Below are experts of layer 3 (counted from 0) of a mixture-of-experts language model. Rows are named router (the router's row for the expert), gate (a neuron's input weights, with its number), up (a neuron's input weights, with its number) and show model dimensions 0-127. Each number is 128 + 24 x the weight over its row's rms, rounded and kept within 0 to 255. Numbers have three digits each.
After each expert's rows: a language model's description of what the expert responds to. This comes from a sample of Wikipedia text that the model never trained on.

# expert 3
router:143159134069106104121135109147107137118107115106141128136108140139099175097156114121154127110127133125129129095110154143149139138141144129121118089099073135140138103154113174122170084114117118149174145168142056160144169108145143155143108138144089128174135128128097160127101129134109127123131162121166102160124158145137118149121134099169177141113167105120146143155142147172157122105118
gate1:121145139109124106115104146144091196113127158136111099138148108141162125157149141145137132132147150108150166099173143129131150144114070159149161146095132097196158135132139115142161109119094125103162113117159132087132112123158167112111124156108139140154139123127121146083149148147155076165161092101130130130136111189163137156163123145122123118125121092126118128135169133117121152104130
up1:096137117183109133139161123118160093160117132128111179115090121148132127099109115172136162117110150129122099149068140118132113143128115120130118132163112135123104109111141154104089150100144072128113080120105120182089138116141109122175139114101109149158131130141147121152134102129118128107090142153123131083149146097153123123116121115154085100123158155146113178153140151066121107161124
gate2:155081130156123096105131152133117130127132107145124113145141131132124092132126112098180117143150102159096154174149146130119136096127127169113112181077113141128139134121147142175100159114145178132150116089164159147111118155115127108110125132108133152084131128122163129167181107142098131113136172131131134136100092155144137111155147150110119139111063094120151131128116076098092112105139
up2:164159115143082078124115125120153136132125110103143150113131130130117106158128107111108093154150161132173121081124120142184122120125167142098116123123127103121131083114122154130165148158109139103142142091181113133081122086119084142148138141132108176140111141083142090146131115125178143131133121103159121107125161125122166135163105092127132180150094107104141158155094145108151123128126
gate3:100133157102117174129078125140116129118131102107154122113099162119097155120161126089060113103121103115156131166109130142135104122127154115071165131105137113144117148181119116116145153146115147134103168124095126125152135104124163084097121124113144103112151100146123144131096141133149148144120112099153159095113098136118134124093125179161112156142130140097139129152087145071106091095111
up3:161132170147148097127111136119074133094077161123143092139161140111099149107097106153135154108118107097138118076131109113102141126148173117148130194109144136161132121095112137098120111145136155100167092152151148161141119100136094106145137158094120148145142160117125101133115137112115156114147120115131098077125128136136100141145140161099129141131116142112079140174142096175128160098126
Description: Plural suffixes closing a noun, often before punctuation or "of", such as recording-s, fumb-les, administrative matt-ers, people, services.

# expert 53
router:148097145143168118129111156148133125109164148103149083118158131115170109167124128134077140122178101142141111127163111111111160105100093130139125152094165110095137123150111108149116102103104083136145115116150148134127135140104148176144177103170137153128151155144125121131104153148097132105166151145103115146183116142103144139139167165138118108115117094077129151125126163143142113166095
gate13:099120107160126101093096154068113097095120110131156136159129165134151100098159126112110099083142164118138100117106107109142156145129110113156102098141094119080124127148099138096089166102128081118119176145158126166148129146112068147148162137141153157118110157110111167153136113137125138115150088115100099122166108135123117135120115156117101109166106127099121152115135152101131121109115
up13:127158098118082125149126100168173162116142132143100116142121132150118137110085132071116097117118127145090134118121164140155153144129100087129112150088130075172140090153160156169137131118141135087120094117134139110161121117117117140103124116157134118128126074108146116109126107117095124092134143139163157138084119116141128109131140149119121105151142171143110073070129115158136082135145
gate14:086156145152142112110127074175137135086136118085122098166150088130120115137119146185091067122111154125163086118155124139128101142122121116082103149129124126107079135139079117089140149097121109112106151163131159091120139157164106104113129104080109133126150162112155125143134133139115153137118156133146154126161150142133122131125147106119144146134128105156159122124127136120162144138190
up14:079144118131117128138146108138130134133137147168105097135142142109108084141099147112114146145112106141110119166115133111111142165137098127176124140117151161128114124141073159116093163144120115118082153133111087097149092150097123156179130105117095133101114125150124176076142113128143122128115141119157120133129080132147143191118173127123119128140145169171104145095174153169112125100134
gate15:109113113134131135108119154113124145086140113131113138105123104135152073175156113171118085137115139128149105104147149072086123128103123157122108159184105133128092196116115086123146107133121092170119168138137120128114150134134113195157133115130103161142097145108136133152153118120147148169123106122077119141152132115146146143137135164181128111111096126145139155161094128133139132124106
up15:125155122124119140125135103129158142108133165160157153085148148133131093095108084131120157130144139082128125111110107142148162126183124137093159136081109109098091114119075164111125122161131120135142135142113132142132132129155127116081127111142138166134136123162100152121146150136128095122086109148106123162113135151145137129103150096104138173083100171187100162123158120150080118168116
Description: Vowels and syllables inside Arabic, Indian, Mexican and African names, after pieces like Ma, Sa, as in Damascus, Guadalajara, Coahuila.

# expert 22
router:142115126093128137128146153116097121125115093138106088125138043091150107139106132145113145112134122141144097121106114099130138145164116149166146126106086103172109120183139154126131143152125116102116114134132149160106168069164153115141125135136144070126112141140118146154108120103106146148106115176154165126108112127101120173114148128155181131135127123130147138087146148124153120177164
gate2:119143152123156147158135102137123095135153169165128130113129117109120128104163149159146161105068130141176120117151128073137169161120101118121125136164098129174072170138162091130113121140146115171124138130088121128132134173115106116075129149127109130143095131139138136100129157139132112128099078107156085114147128125118158107155096109134156145099114114095105139135127115139148180149104
up2:157122123114120105178095176118103100131132146152155129075102132135149121123142115147122134139100170090119153126136121079168130105117133173124102121145095139127175124159184100135118197088110115151147118127103145152150110130114104145120096135130167118080091104159099121144103112118108085160132130109123176125163151130149123141152152154138112137119128136140151122106111107158109134104160
gate3:112133140109130171118116155103134144173120130148143134160115099119131081138150097175115084121146144125120129117076119104144098077138092129134173154112145110110146140104099147107108127157130136159121142149171084122090110149128116127117151143164133082118187104118134080158135149124165099168116113126089167137116128125151086141132114102120164122111112100128149111141136143107103162154161
up3:108111121130135087105138117118137114147180109141138106145159190113120165146128125138126142129127138163102089170170101112090155147173157125102114128124095131122125105125140097153141134115112098131157141106106183120119188121145121105168113104074118133141077126101172171130126111128107100119144151131179116105134145092153126129072094133109125143112129132130086121112116111146128100125128
gate4:120124103128128128121136125116103115155185132180148173108114160143197152122111094136112151150128100112143112124191141132121156129170126127101113148082108117141154154129139109161174115136107149137124128165120138083120137096155133128131123158155129115133101104153135131120097111142145113077117125087105162135140143107129118115119102153138198120161117133131166089123109129124176099167137
up4:117094142136146142139120118168163108129117126114105109095103162115168100120137130077125141110117132110135141160121129123142132126134144113147120137124172160151132139139148150148145145129121091192141123180134098166183125090135169144182110124121135143115104086184103140119092126132121170130158098116111142104180136127086151135146114099103164168148147173106146117121138143157150146113132
Description: Word-final -ing pieces and possessive 's, as in Sav-ing-s, cast-ing, Sell-ing, governor's; also Royal, British, Great, Indian.

# expert 52
router:157166105118139110133128121110133167085107094129116158138151153132144132143093113110175152157094112126168171139105128136124152108142156098159136111108147147152115168153108159125101161152156170180149108088089126164119176122121163143093141122107142088131132099148147109089152127167138123109134071121124129147116136102147135131133148158110120128138145108120125147123103109154191111114099
gate2:160097117137123140112152174128141120083152125135120095153110130168128123126122089201090138170106124148163150143121134136139104121119085113155137094135134116138149157119123106122148085111115149132098145143063127106147145107184142117125151164087110125145125111156075142095118171127110083158154126127104132102113137115163108117126113096141147103110135115151104096114102115143091158113116
up2:148151118107168082145092191117159168088110138133139112132131100145130120150152120125116161087128090105175131132135135111147137112130116125119128118151134154142088144135118115136133112112136142143133141090084099113118143130127127073124125159130149167118114120128136117126114171141101094204161145132160113139132108134172131105159137173149131135102097129126131094078144120143128179131068
gate3:112185134180130131080147157130120138115144149138135140108135099105173122104162128160115154148122108121115132160113104116120139117140135128101122130114117143106120120145123135136142142106155107126156122096120133130106147084122102139055119123100174164102138129150138161149116132155085116152070099192169096120122148148162146135122095108116130162111150117131138158143121117085128160085180
up3:133125095138091118151096157111129140145140153117135117146159129099181136109107154098138125128135116156156121096152114139145137124123066122170146148124102136143123085127158145086133107118141171114115121120139150139146139153152153117150125107165124161081105176147110177111141107105114135146135075112131110105115153125159141160142154153086118126124085144128084093101094092116078101149159
gate4:117154150147097143104171155169140137133128139143145114106144115109142123089148115132113141141165163082103103144157121125113159125115124118130147146148102109112112138163086171170131125100134116172124089097144121126080142107108141158101136121132081133180119130135152169157099140169142088140167164099083143128124144116150162115099150108129146113100105110146162148137174130129122079123106
up4:112138137142139128113182131049117129123098114097097136112088108118126156109143090115141127118148087137137108101138127086082123161143160127103107139122133136118167122127118133164123151129094109157105104149153132095083119116160124118123118140102103101119143095103163113113187159127147157135134138158152131122113092156100103089074115156142104138099166114105124153106150126163139098138153
Description: The piece il inside words, as in sim-il-ar, fam-il-ies, ster-il-ization, Civ-il, unsk-il-ful; some other mid-word pieces like iv, d.

# expert 34
router:123130110121150124146123094128158141151136136118138141172116145117122177141173125180118112105126112121097127141176147096097129112098143101117141089107158116068104153124150127163125118110152124117111121100116108142123135150113104152158144105154174075141090106100107154147131144155152091103125131069129177132115103120090162104125142138138107144128085100173117122101110110127096099095137
gate3:133113074174149140136127134102111110128121130154109112148097121127076145178124149162145111164115112121126122143150153125148097125127129118157163118093101140138158099129120061103124135126132119153138131096095110147139177099109111131075113089120103097155101132102108122141153150089110110116073127119119108106124144130126154117099111129088155162156140106102136199125130152106143120147162
up3:113126150132123133115091089100174145151145095104104106088152123113146152123099120106100103101149099111138117149132088100103104124096132127166128113110153136158065124157114126125089132150122137130159148084155119154104129171135137132114182106136131116156105087103149111082106099171114138125177124129118130134165116173153159164122084108145079113124146152147119134141107120133137110134159
gate4:127152135124122145128139073109140118127093128198088126150151151148120111169141139164134121146141161138123115104153159125109133156176128112172152127146123142146099168147125107147159100126181099153113111133125083099149109109175120147184151102103159110123133157100150146092121111098141139132102150127139161132136162119134095066105132115154141115129152155109130149096121110108117117164131
up4:114120147127160129118123146082151143113119106155122114108157143118112140140166172123124119102150113159132125156147110092150122086125108093132096156143157091143179152138143149117148101125101148112112170095140087091109136106147097131173195125102170144144136148081145142107112147061157133138153125132150134101131138084122111130123106119120133100151130137167158127130154160173131105118146
gate5:110109111146110081140124098115160135099094114167161174090187138117154135138130147119083125139134138147121125113097174151140124165151122103118140123115068123129175154145136112109140116129092142149116124118075128089106140189082165154109132130127099156124131127132113149150126171063115104091155115128108145117144105128151161131112150145133125134108123101113144083149153134123125112137143
up5:149154127121134111143132144173097173177126115188117105148185092107149118131150121132108130177125100134105127184097160136115134143142101101117117148106151114161153112123150088140122150138099128107100102084087145113179141138137137150109137141118095149116109101103130085119116134154153141111134079117127114100110153148112129152141128125116124089128122135095174084081136162113135115125132
Description: A bare space token, typically before units, bullets or daggers in infobox and list text, as in 51 sq mi, 10 nautical miles.

# expert 23
router:120171119125101128105149138127151145093133140155129152103113152159098142167144059150134142112163136115124137079133130131125146165095192112143136104147141147125117097152169109125137107128142121126098147084076134121139149121133120073134155150116192147166186101129118126149110119122141106098145129122102140121160121112121153106151099181109125099111148104113144157154111122095129129148111
gate0:162156110116131111122144119175149120154168134136143200156140121153110124128093146153121104132134165124124137111144151112150116125163141107101131152116079168133073097103106090118133134088120145113120116138129132147085141135111155120128148117118113110161074134128101143100172113123185127119100118179110168143160097133122124137155123133093119155108109186100118111146099136123133125175131
up0:128151093105121151120098136129106081110106105112140162167158124114144142114126122111129091119118144111108111127130129137154089135174139112112142098157121130115089087105160142151119139118125141144128150116117137146162091138131122129095126160102127135133131150087119104072149064103128129156145157194130096175107162151101122126126134105153150085106126143113152110136114165062150091120159
gate1:103139113109104156134105118165141110120125096155109111128102087171152141172092154108130104094136159169141122168160125097122105144135121132107141123135115150105195121155160083171140119099121135132137126096115103150124144142110067142116083095141118113137118132143103147143131121092147130129155142084138178120117105092124131144127120127134171095182118158134146117126100149126112086112167
up1:172095103154124201108115105125182163112108153114151095150133111126154110115142089119134139183103112108150114102101134128130112089118151118115101116154130100112106103117114127115126175113140120183131136097202109104127157121111143125129152096147143123126105143146137133157122173106128105125110161124139115128139162097107104124142140087100112130136146134101131154141084134164171161149119
gate2:133144133137138122109141151151143112131126130076095133192162102147158153160127146169129162135120147177129153136160155129162107148091104119123119116095112088119114115108076143107156100129154141142162151130116150123133100115151111108131124141146119105135163123137119116107154144129167118121123143120143096139133151035109113067132140085175127116156123131136143165131161109101120098138112
up2:131146118155155127103150129143130123183134143156084107128152100121121110120144142178123125125113137136157107057103133133096126152154131106123099163118111157126178125099114117157161126102143146133135103156183124097133140129129147111121125145122113098139116137101094106149073105131155135114181085116137156143172159169133131130120103093148165106123133075166150101141091123152143151119106
Description: Hyphens, prefixes like post and trans, and capitalized name pieces after initial capitals, as in PolyGram, DeGrazia, present-day, postcolonial.

# expert 25
router:140126140123149126113114134171114093104147125143142120098124087141097088147156133098155086107149080097137145126132121084090154096120110122167120164111117139114125146118090105119147178132106107161141152109137154106134099156119081115120178100166147148129147114127138107145116149144135140120073128106123152131127131099132153130164143101083127089158074119155110150123140195139108117137118
gate1:105096126112130148160135115137111120190116108140130114139138151134140130145157133097146157124136119150136072132177127105123121143121105108147131118137159134135082109120109121150134071110139147119136111109123071080123102135156104129155159057132159088123122129142143151141116149156112148168068138114112131117111150119099107152109101110111100102177176112163119107141175127130158125099125
up1:126155140139152130141155154162095146085171130167110092154116130132141140114163131113084120132133140111136125144140153116111111128107104121161116131120105114141119096117133196175102107181103171127086141096170140134083149130119128095138160132152126100148109124153096141129105129099084088088102137058130104106157129087140143123137124114142149109118104117139099166126136111132161110141129
gate2:143130142142124136124136107134145118135106136102070101127099122110126130123131129095115151154131121125137124158171138186136138108137130172185128134099095091150074134161139130104129120062130160160143124072163107152136101154152149121149095172134118150117152142094130122126138161089126085094110117117099127138131096099106081149107145087138105141084132127152160149107137118156129105119136
up2:144125140139140100119140136116129077171137157113118142129146138139094133146140128171130124157150142142132099108111101127085121125140155114134083120154088134108160138087081117143104123154105125117168146064105146101102138136136128135092156131149120148093154137150118111099159064176117114141118155112126158086079102140114127160110113117173184143121135147099143112117096123158124156127105
gate3:144119131120141085171122113117142088118122106136164151155140143162111137125095096113149123108111123108167086142160108157137152135133145101175112156080124126142145122144117124132132121161111098179120162099178128063108143154148135151149096129113100160111116148140145128136120163157140073156150148177115125138134087152137085123105122120157095124147092100118099162142126128118088150127135
up3:147124080156121131155100182062159118149170132156130150129122117104134181122131130099112127096097119097114117141102133156165106134113151136146091107122118096099122105127125118157149114109162141119085128105156128166140114102128088132102128143098130159137158144155104148127112109138109074092114166088134163149132110128135113157140117188128167081126117130141110116092136148105146120152117
Description: Vowel-final syllables in Spanish, Italian or Hebrew names of clubs, places and people, e.g. Cuen-ca, Napo-li, Macca-bi, Mar-ia.

# expert 10
router:137137152093169098099140168118128101165133123117154110137121121122098120104104148153120077113128086129100086123123082124153124151088161154164134110082119091149163105121098177145085106132118116117162098166144123117127111094149123135150108131104153118096120164133118127103140094170143135140128147095113140137085143140124112085083104101128133119124102176128130136145086103100126122142093
gate2:142143150118097123151122113162121151105136146113134092153160164081128106090143155154173134163118065089153135104138143100108152139116118128147101091136157120139137117112128072144137148145087122167127125154165138130104113150090138116139164084172115102147118094151118114107155150174103090161134113130147114123155135140164101125113138125175161149129142110124158101112134164128134129168141
up2:143136136104148145171132098142125132098101154130110092105157126145134115124150108117098123139139167073092126122121124120137128157140141113160139160129129181107134127145087137142124112155101125149079126104178144179120134122144150133126115118078121145126119140122111145112142116105129131142067147116138121075085119109111096079092090137121173165126118130100131065130158101174141119102151
gate3:160094092102157200142134156105115104103144139130133117121158139157178136094099114164125155151148141127177109143151145132115092115120131141149120103121136129149169122121139138183140149142144098138123129122132126128105147135086120134141147105136132135140162127134100155138096147173096105169123106124124115124162165085110080153121116098132087142150116194112157134145076108102143119132151
up3:122132174121103096108154182085101113091135124142098120119131120104134125121143139117139114141139161131119153144139119139137144082150124113108114083143108169171132148133096136074151153099157142149126115104117132152156112135137146072194149095156071135128116153106119113114136098131181156146113155104126110127140144145114137137116211121154091153091130118140115148109126127120115131115138
gate4:163093126103137130121166127131080114133125135105166139143074135157115122155186138096185113081139147150145126173126134131152096096113120111157111147129130119107128142102120142168081108145134130155124099128112096143176124127091094113146143114143112104142134135094136157124092119114141136144104108162143160143131168123169147122138127071123112131139132116164137069118109146178163129123131
up4:117121112102122142124149109139093119127120107163157115155105123092115142137106113122138116149129128114114125159105121141129151136135105125129112162165115086147107112100153121138142118113066089148138130121165127169119135136214137132114168152141118105121099136113139131103140133108150074121097114138114117126143121152148097122152147128148107142074100122169154081179127157184109140198135
Description: Prepositions in, at, during, near and on, often introducing places, dates or ages, as in treated at, in 2007.

# expert 44
router:157155133114101139138136090118135131129134157081132141124112118123164133128125153148135159130151141114105142122176115128098127123142138153115142130141109171158159101103152173086144157112120111156137118108133093122076083140080133142106102154159116122122102156156159129125107096090154152157112174138128100152147090119146067105156177117147159119090139166133117096114137086106096134126125
gate2:116117168120113181189135078115124141098130121113148108079123147112135117128091155105165140161120138089142149109128117102126138128130131154127112139141128149109096126094102156091147144149156179151132085112118098110144153127167116118133102139093156153112176153113150140143179122155140148148112124159116127113131172128072090104130116163172126126111111160141119147139113139123116089155156
up2:125150125134128099110095168118136100140101146154100101140106106120117148121138091140116148130104122144136106150129154152148072128140117117126148144130100098172159101146145105171125097112106128162101169140128164161118113120094148120158133116147121091154148098183096125110087123099118108155122138147139107142132085131206177156143147129054139130142119125114135138098150120139150137120097
gate3:129132138114127105119131124121110145170102109116143129130180109133097145127213145173086107122136149147100108164155144128139140097135142138090084119176138087094157111137105113124137123164109116127117156125110120114133136125124111140148134147141122082116131154144140118063134159130111153187155116100168126136136125132118091190149116123110156162121170121156117145117108156131102141164125
up3:105130167119118130146141125109137166077115130102168126157100142120161102123095133133165127129117123123145141134109136152098096151111165061147138171145112166157153117132106082138096150155137128105107108146101111148146175109166149117092083110115133146116145118110102131186128101122132093121147154138085127136114105113126145118125101087120131137092080130093096080102145132149108109132145
gate4:146116136097126134124145140106149064147144122168095124147146134127115136167130104108122123175113111131144097112124131120158147113111121154099122123186138160148094107137129089146127144137122136138093149152114133157043153110106141095149130130119097120162086127148129114136144085138088139143122145186106114112125132159129119121150159124113118159149162114084168186150130132171144100132123
up4:089165165115108093132114121130092105112145155095095140148133134099164151146144135125151097113113120127177171134154147149133104110103134136125113123128113127125136103124075125129115163093143181134127148115142143141120125119112109179158126135158134112129119120111103156119143158146162109109126162151142130143081100200118129116124189112142120145125152123176151128183179121140161096104113
Description: The suffix ly and adverbs or connectives like as, also, well, later, known, before, e.g. popular-ly known, original-ly, as well as.

# expert 39
router:110121104071118138094154135108135128108149117183162162130096148149144176184166088151105156159133120149140151099120101140088144141113131128119089110095118143123100100108131091152162152141110153094090130110122141123130129156150106128134112105140117126101152135120107086182137085095153154122139104142115115126122155137104125109099138107162092105099141121150114152106101094105110084116133
gate0:143094145126152106121132112147154156146120108141122163111104073178133132154140147113089149128142108108140131103147072128115089116117177199089125169161135120157100167123125112157119146117132135127105149133123151126105126134124067113165107140106123130151130143089149102171093114110104115131151080145110156113148127109127075148119115119145165145144172138130121122096124121139128174139121
up0:118068119098136110089141145095169130156098152117167140148120111156121116143184136097126111144142161107149152096138149111112124132143109145148108148135152128158123110092117135121108094189130124110110113116097149139122080102107162182118174050156133130095123113082120139146128156097138139147124106121119105151112133113125106174130125159138132147157123104139143148110130132143159158144157
gate1:145134176107136126141089137114127123108113112163112121106093118162098141157131132132125125142129134102151126164148133081117103114088109155114102140141128144145108134165188110108160132107174129120125136082104117140117167182166153129109108162120177120114153146153191139118117100140132124146170124119076137135125084164130147152118142137090121123102113151147142141182124162121105116134164
up1:151122151164146149131139119102124108137130101144134104085097084120112109162104162105156106175137106109168138106140139089158135068109129155149130118147127159108121066131111152131157095163147138113134131138098129153099127137143142137084124185108119133103143149112140096124133101102079150171126135143108157135124120101139111151125111133096138122129093127127121126153118134182075137185143
gate2:136142133090119111139087106120157157137110093160117144135132104179150105133120141125094109074130121109146136166113145112082122132149095113157153127151135121122098140149142121153110114137082111119134098131117115095155158179129097119177141135066130119162162130124098175134134150077120103165138149148122112089115125130096178080152146120114117132117127125143093102168128128093107134122105
up2:132087126095083120129118148105134112130161119094153118109109109107139141085118155119160119124064097139158108129146129164128152132133127119130114127105131088134065111152112105159156111092179070131097130151111104122119131112164088120109106138130174122093160107092129134141115150127129078104087093151155136125116119105160143146128132135146124153128088063134157122133131138158130123151138
Description: Hyphens in compounds and slashes, plus lone capitals or symbols right after them, such as peer-to-peer, high-value, synthesiser/sampler, table bullets.

# expert 33
router:121146132162130153087158107137177150161110125155145161139165127134130116186146087103106151154107136170133125111140148154104130121195124139113104122098127158102106157113086105136093132109150090099136108159116107093088133124164146145159147110128170115127108172145152118137147161172134159132167079131110155137130143105137147136132135111087123148135129123133116087117107096155152115127138
gate9:116120118144109128147145139169127096079151146138167152158147101123133083122131055132100092101111182132123087129116133139145110130181136124092116084111116099074148126119140113114112153106125133110114151146101130143138131118149099132137139113104143081136130135091158129171134145120125156124162163119128160157136097117179094124092134118060134109142130141109126159128145116104144137162115
up9:130091118126134153152168133170156082080134167157129143091137129120147152100076119126129139098140138103125148098154117113099102120134098134092146117177133133135098127114110155121120184157157101122122169154160139141119176099136153121079087109157138120116108103144129152161124103166123122098134186139106109135162105124127123140109133124109124142147139110116072126142144102143138163156096
gate10:078138128108135145116160106092169162114149089145129175156097107101157135151142150141140087141112146116129133170149124093119148118121113092145110137115129134098108172147082125112124119113108087125125145107109126134090111111124081177121116141117134138139142132142106147146112143130146175135121154143144098123125139120194170153118170092126157107101158113111199121107147116141157135113096
up10:114101148097138159146138088075133115123135129125139139124122120116161125178088125155146125174093147148101136123138115117099108097125148122123157125128136149179077131124085150109179144164085096130147115135151120148115089137155117125113122109178145138154125156142113104131087128147162122115113181147105078107147139112146115171141144144126155124140160079097160153121149093141138122111099
gate11:161144149089102159148126154149108135158115081144114132073186175096106124159110126120095158119167120143146146151098170163107169134123136129123113150145103114144114139162148129118143133119150108084126092103128107117158162144162117121140144146144128146140160132097144185125062159152122116105142143177129126092098163124120103133080118131169130128121129113157122139118124119133156135132123
up11:094151128120076150149120125124085119140185136077117092114148096179119120172091093141120116154154134051130147126132134102136109151109091140121116122122153173152133160145112128203148092123144097124150129108149156171127143124140119071152094148105124118112114139139128141148084147151100156131149141123132132136137119156131148113123111134097139119115101160155111130099137108141128129118114
Description: Short consonant clusters early in a word, after a capital or space, such as S-m-urf, El-br-us, Ra-sh-idun, E-sh-kol, and the word am.

# expert 49
router:121109158141114135098106139082126147126132122126095190142098076131124128108153084147092167115144148145106140099115149163157157156129138162128134089145133147099133180141142150099084159121103110142131092147103092148128142101120144139124108148153120129148099123135084156153141162098162102139160100134177151131156121140169153122172133109159129140134155123126117104121118160080125137143153
gate1:117129120126134133131161187075084125141130150117114121112119122163132143111143123116122119110137116122114125128163127167103121148073098109130122125152101126125112125099133143131120111116144175100101099120088228184146114147157142096122108132142109160139129106128088112120135086176139117135125173156120154141120127127114142138115087144115122139084072123136074115108145125143144157123120
up1:136170119130167141119160118080086163113133146142124149118107125103137131138174130102155114114098132115124125102141103149147144148089157134102132131081077099094116128119057125138159120094141097097102131121098137161125090111138140138132114158147158141133128108113115093136139066131128147155131106111137113118134079119152175156123091152149131099140114105129070149143161127164139106142153
gate2:132124103103129100074154136153184142076139132121146139121115077100133136153189149098138092126137071145136096122136121143128164134129153136149115142130135129113144158184131164148159097130133123122118159132135145112137106070128149143112141150136125150130127105110140096150150183129116109095070120133093130163145117156114145109104123128105187107109114120091109109139108138133097138159140
up2:092127156125147169137100154122123184130162112112103113131139124165072129165090091161120102121095176134137106147123154125084158099087133123093138120092120118139144116136137137141126149132115083132142088095098112141115143145114139112127170128124176102099143124134138159127146121112122103133122097114180120116145138097167114163156131154153109145104070084165123131140166124119144117154145
gate3:129121132149149142149105099142098102144144145123117137165093183134117168100104110127159121119151115169132144107091098125124137161164184157106161167154120102111133142145115123117110151106159126113103131120106161120138164119168136104117116092129114073133143095130101118116105120175153129138160093129107167096111113143114140124111169106168074125109157141123103137111077102100149105116131
up3:119100131124106122145183126119139087133137117128170150132138111047078122135118116174107102140114105111126143141076130160133109140157141172145128156160125126152167093157147112139140107115124093121101103117143112160102114091152149106110114141104121163077151143125134169090173111120130111061111113112103107129137122143132180149110111117121120136113160110127141145144106163145134119131124
Description: Units and nouns following numbers, e.g. million, km, %, 30-year-old, plus kinship words like father, brother.

# expert 29
router:132105151115151173112134131125104133119143139093131091101145164109127154104128104154153128136146151103147157123120147144099130085145126108087125173108139102114101115137148095132124118127101159144142177117107139118148078158126133104103183108180097136123158101168143100161135104117122135104114148122088154159152103137110106081132173126139129140125092098118103171116117147084173106094127
gate6:113121152121122146132125147103125149106109090128139117101113116124118168105124085134138164063138159121111137117095130105123100114125116136123116141130110129109091152139134122093137113124097128102134113137147117171084116155155120091146153125087129119106076146151127100145102093112155125136149109136153186179144125129094101142086133167136070145087147115161141110134120173152064156144119
up6:089101122104121178129126115185116094149114126087150151137122131133104156142118111117179121103176125114133115133121121186178129145095104155152104161167125093126124111132114090121138105122115106139164177106108110160103152097142119142098129168184133145113134143140136111140127124133106128091102111165131129138101135098127097155118103113166144092148142126129143139137114086096144155099087
gate7:149147104112152132146102149116114152109163115097134162145109104120086117160115166158148095128111126114124119115175144113108127138179169138136122105109169158079145148116153110138190105122140108140157142076144128126204106162108104151119102126128126112104126132117104120155118079123152138114104066123112119148149157125137126128146117125176108121127081136153131114144100166105136129141150
up7:130107156139100078139147116141132156128119095156127080095156101147139145126151149156099185123172120130074081111132093104141099117138112115118134093138110111174098143118107105107091094091130127144148145114100130123107151107124107117155092160094096151140105126121151104105134105101144140104143129103162095125155168099137134132094135125116128094149086137097127148144156095115140086118091
gate8:103157105161085128138108113130120124128128111098149119140145134115130142117163106164191123107142110123148088167142133123125117127076131167177134130123109121137118128131113143147101117113154104128051137091127129115130129133145118200104160121124167110125168131119127125076139100118165194138154111126141116115124134119116114144120142116145113141180180149136115122145149139088157089159136
up8:097138126058133169130098131103129143162166107087110120123132106127107134112119152117115145155104115126167117132133107142116106145141110146152147166126131109132112089087163132078140092129079102161070143184127135154149103152187135118149142127161130132125148122092076078129146096163131124109137101144153137131107113131122151131121137132127153112095128116150079120169118127115139111132109
Description: The letter o and o-syllables in Romance, Latin and African names and taxa, as in Dumbo, Colombia, quo, Awolowo, Ceratocentron.

# expert 47
router:156173133105110122136100116080123159137088146123141119117139115095117164137099155160123144132101097143129119106098109110132086119161174159108163132118096130173137170142134137104092147135102141146169110155096088107149099125095153111145115136129154115128123139177122149109106135142114158157122130136144093071100128128142119123068092129121182153112172136092109134129143131111118109116160
gate0:133100203115110152160114121126099100128176163116125103119132142116127112144126130135148119099166188064139144144136115124112090092117142161100111080153113114133181094124142100131160128127116118125183144160120132112113115123076116171112127114148141123154150118132133111100106141145125106149104146138121122152109127174141107116119153135136107098147183098098114124150086133116161139129148
up0:171093101125165117138127132108128115155148099090168160128142115124163091139126163105074121176138114141147157076118142155142171152130146140155125156126156134143120087154121130137123132116117172163141163115151132120126152136138129118124147135126120180143126157131163152170121144168131104142143142115078152105143109113125102173152127139140132156139102186122140078117127094154112139084151
gate1:083126111102127155128092123096171100099161090140118174145142150118091165162124075109104142095114144179105158126083136122121132141144118152126107145127125150131110118115129126144160126133105159115126090135106123152105126127150082145124108124139089128100122113109109121135131119142093149127110118164142203149167093129102131060145155135170126149118120139125119083115094108162132124132141
up1:156123126126148100159108148118165156147139121124164128144123159135102154127118136107124127151151110141111138111079110081100163133150131108122173085125148146124152131151079106146094133117130101154170138131146118167117107129129126158113091126108079130145102124068130105127083112112142153188155095197115113098125136135140154081105099136124149168111144146138106124108149119136139108150162
gate2:188147112135078166160128124146152107101148098153126103112132154135094112156107138151107166124162118117128131138128123127170122112124115127131150165163184178128102135134129102133149127129118144082095120098106169117140134137171124120136100151144173122097126144182160111129114107119096176146096119125106147119168124127091146137156168124108157123173110131125185106118136133150125139158136
up2:108140200134159100106139152117117117111137104151112136151129089085176126136140124130156096143107106138102121140113180102116131136130156132116121151099072102102103138131110097125107142112114135130128119126142129127116139099095121118155147102123096135092160093095158125172165148115113057149154180120177126117113156123139109110118119170171112115145120130129094089141107106125110140120093
Description: The ed ending and full past verbs and participles, often after was, as in promoted, recruited, removed, released, established.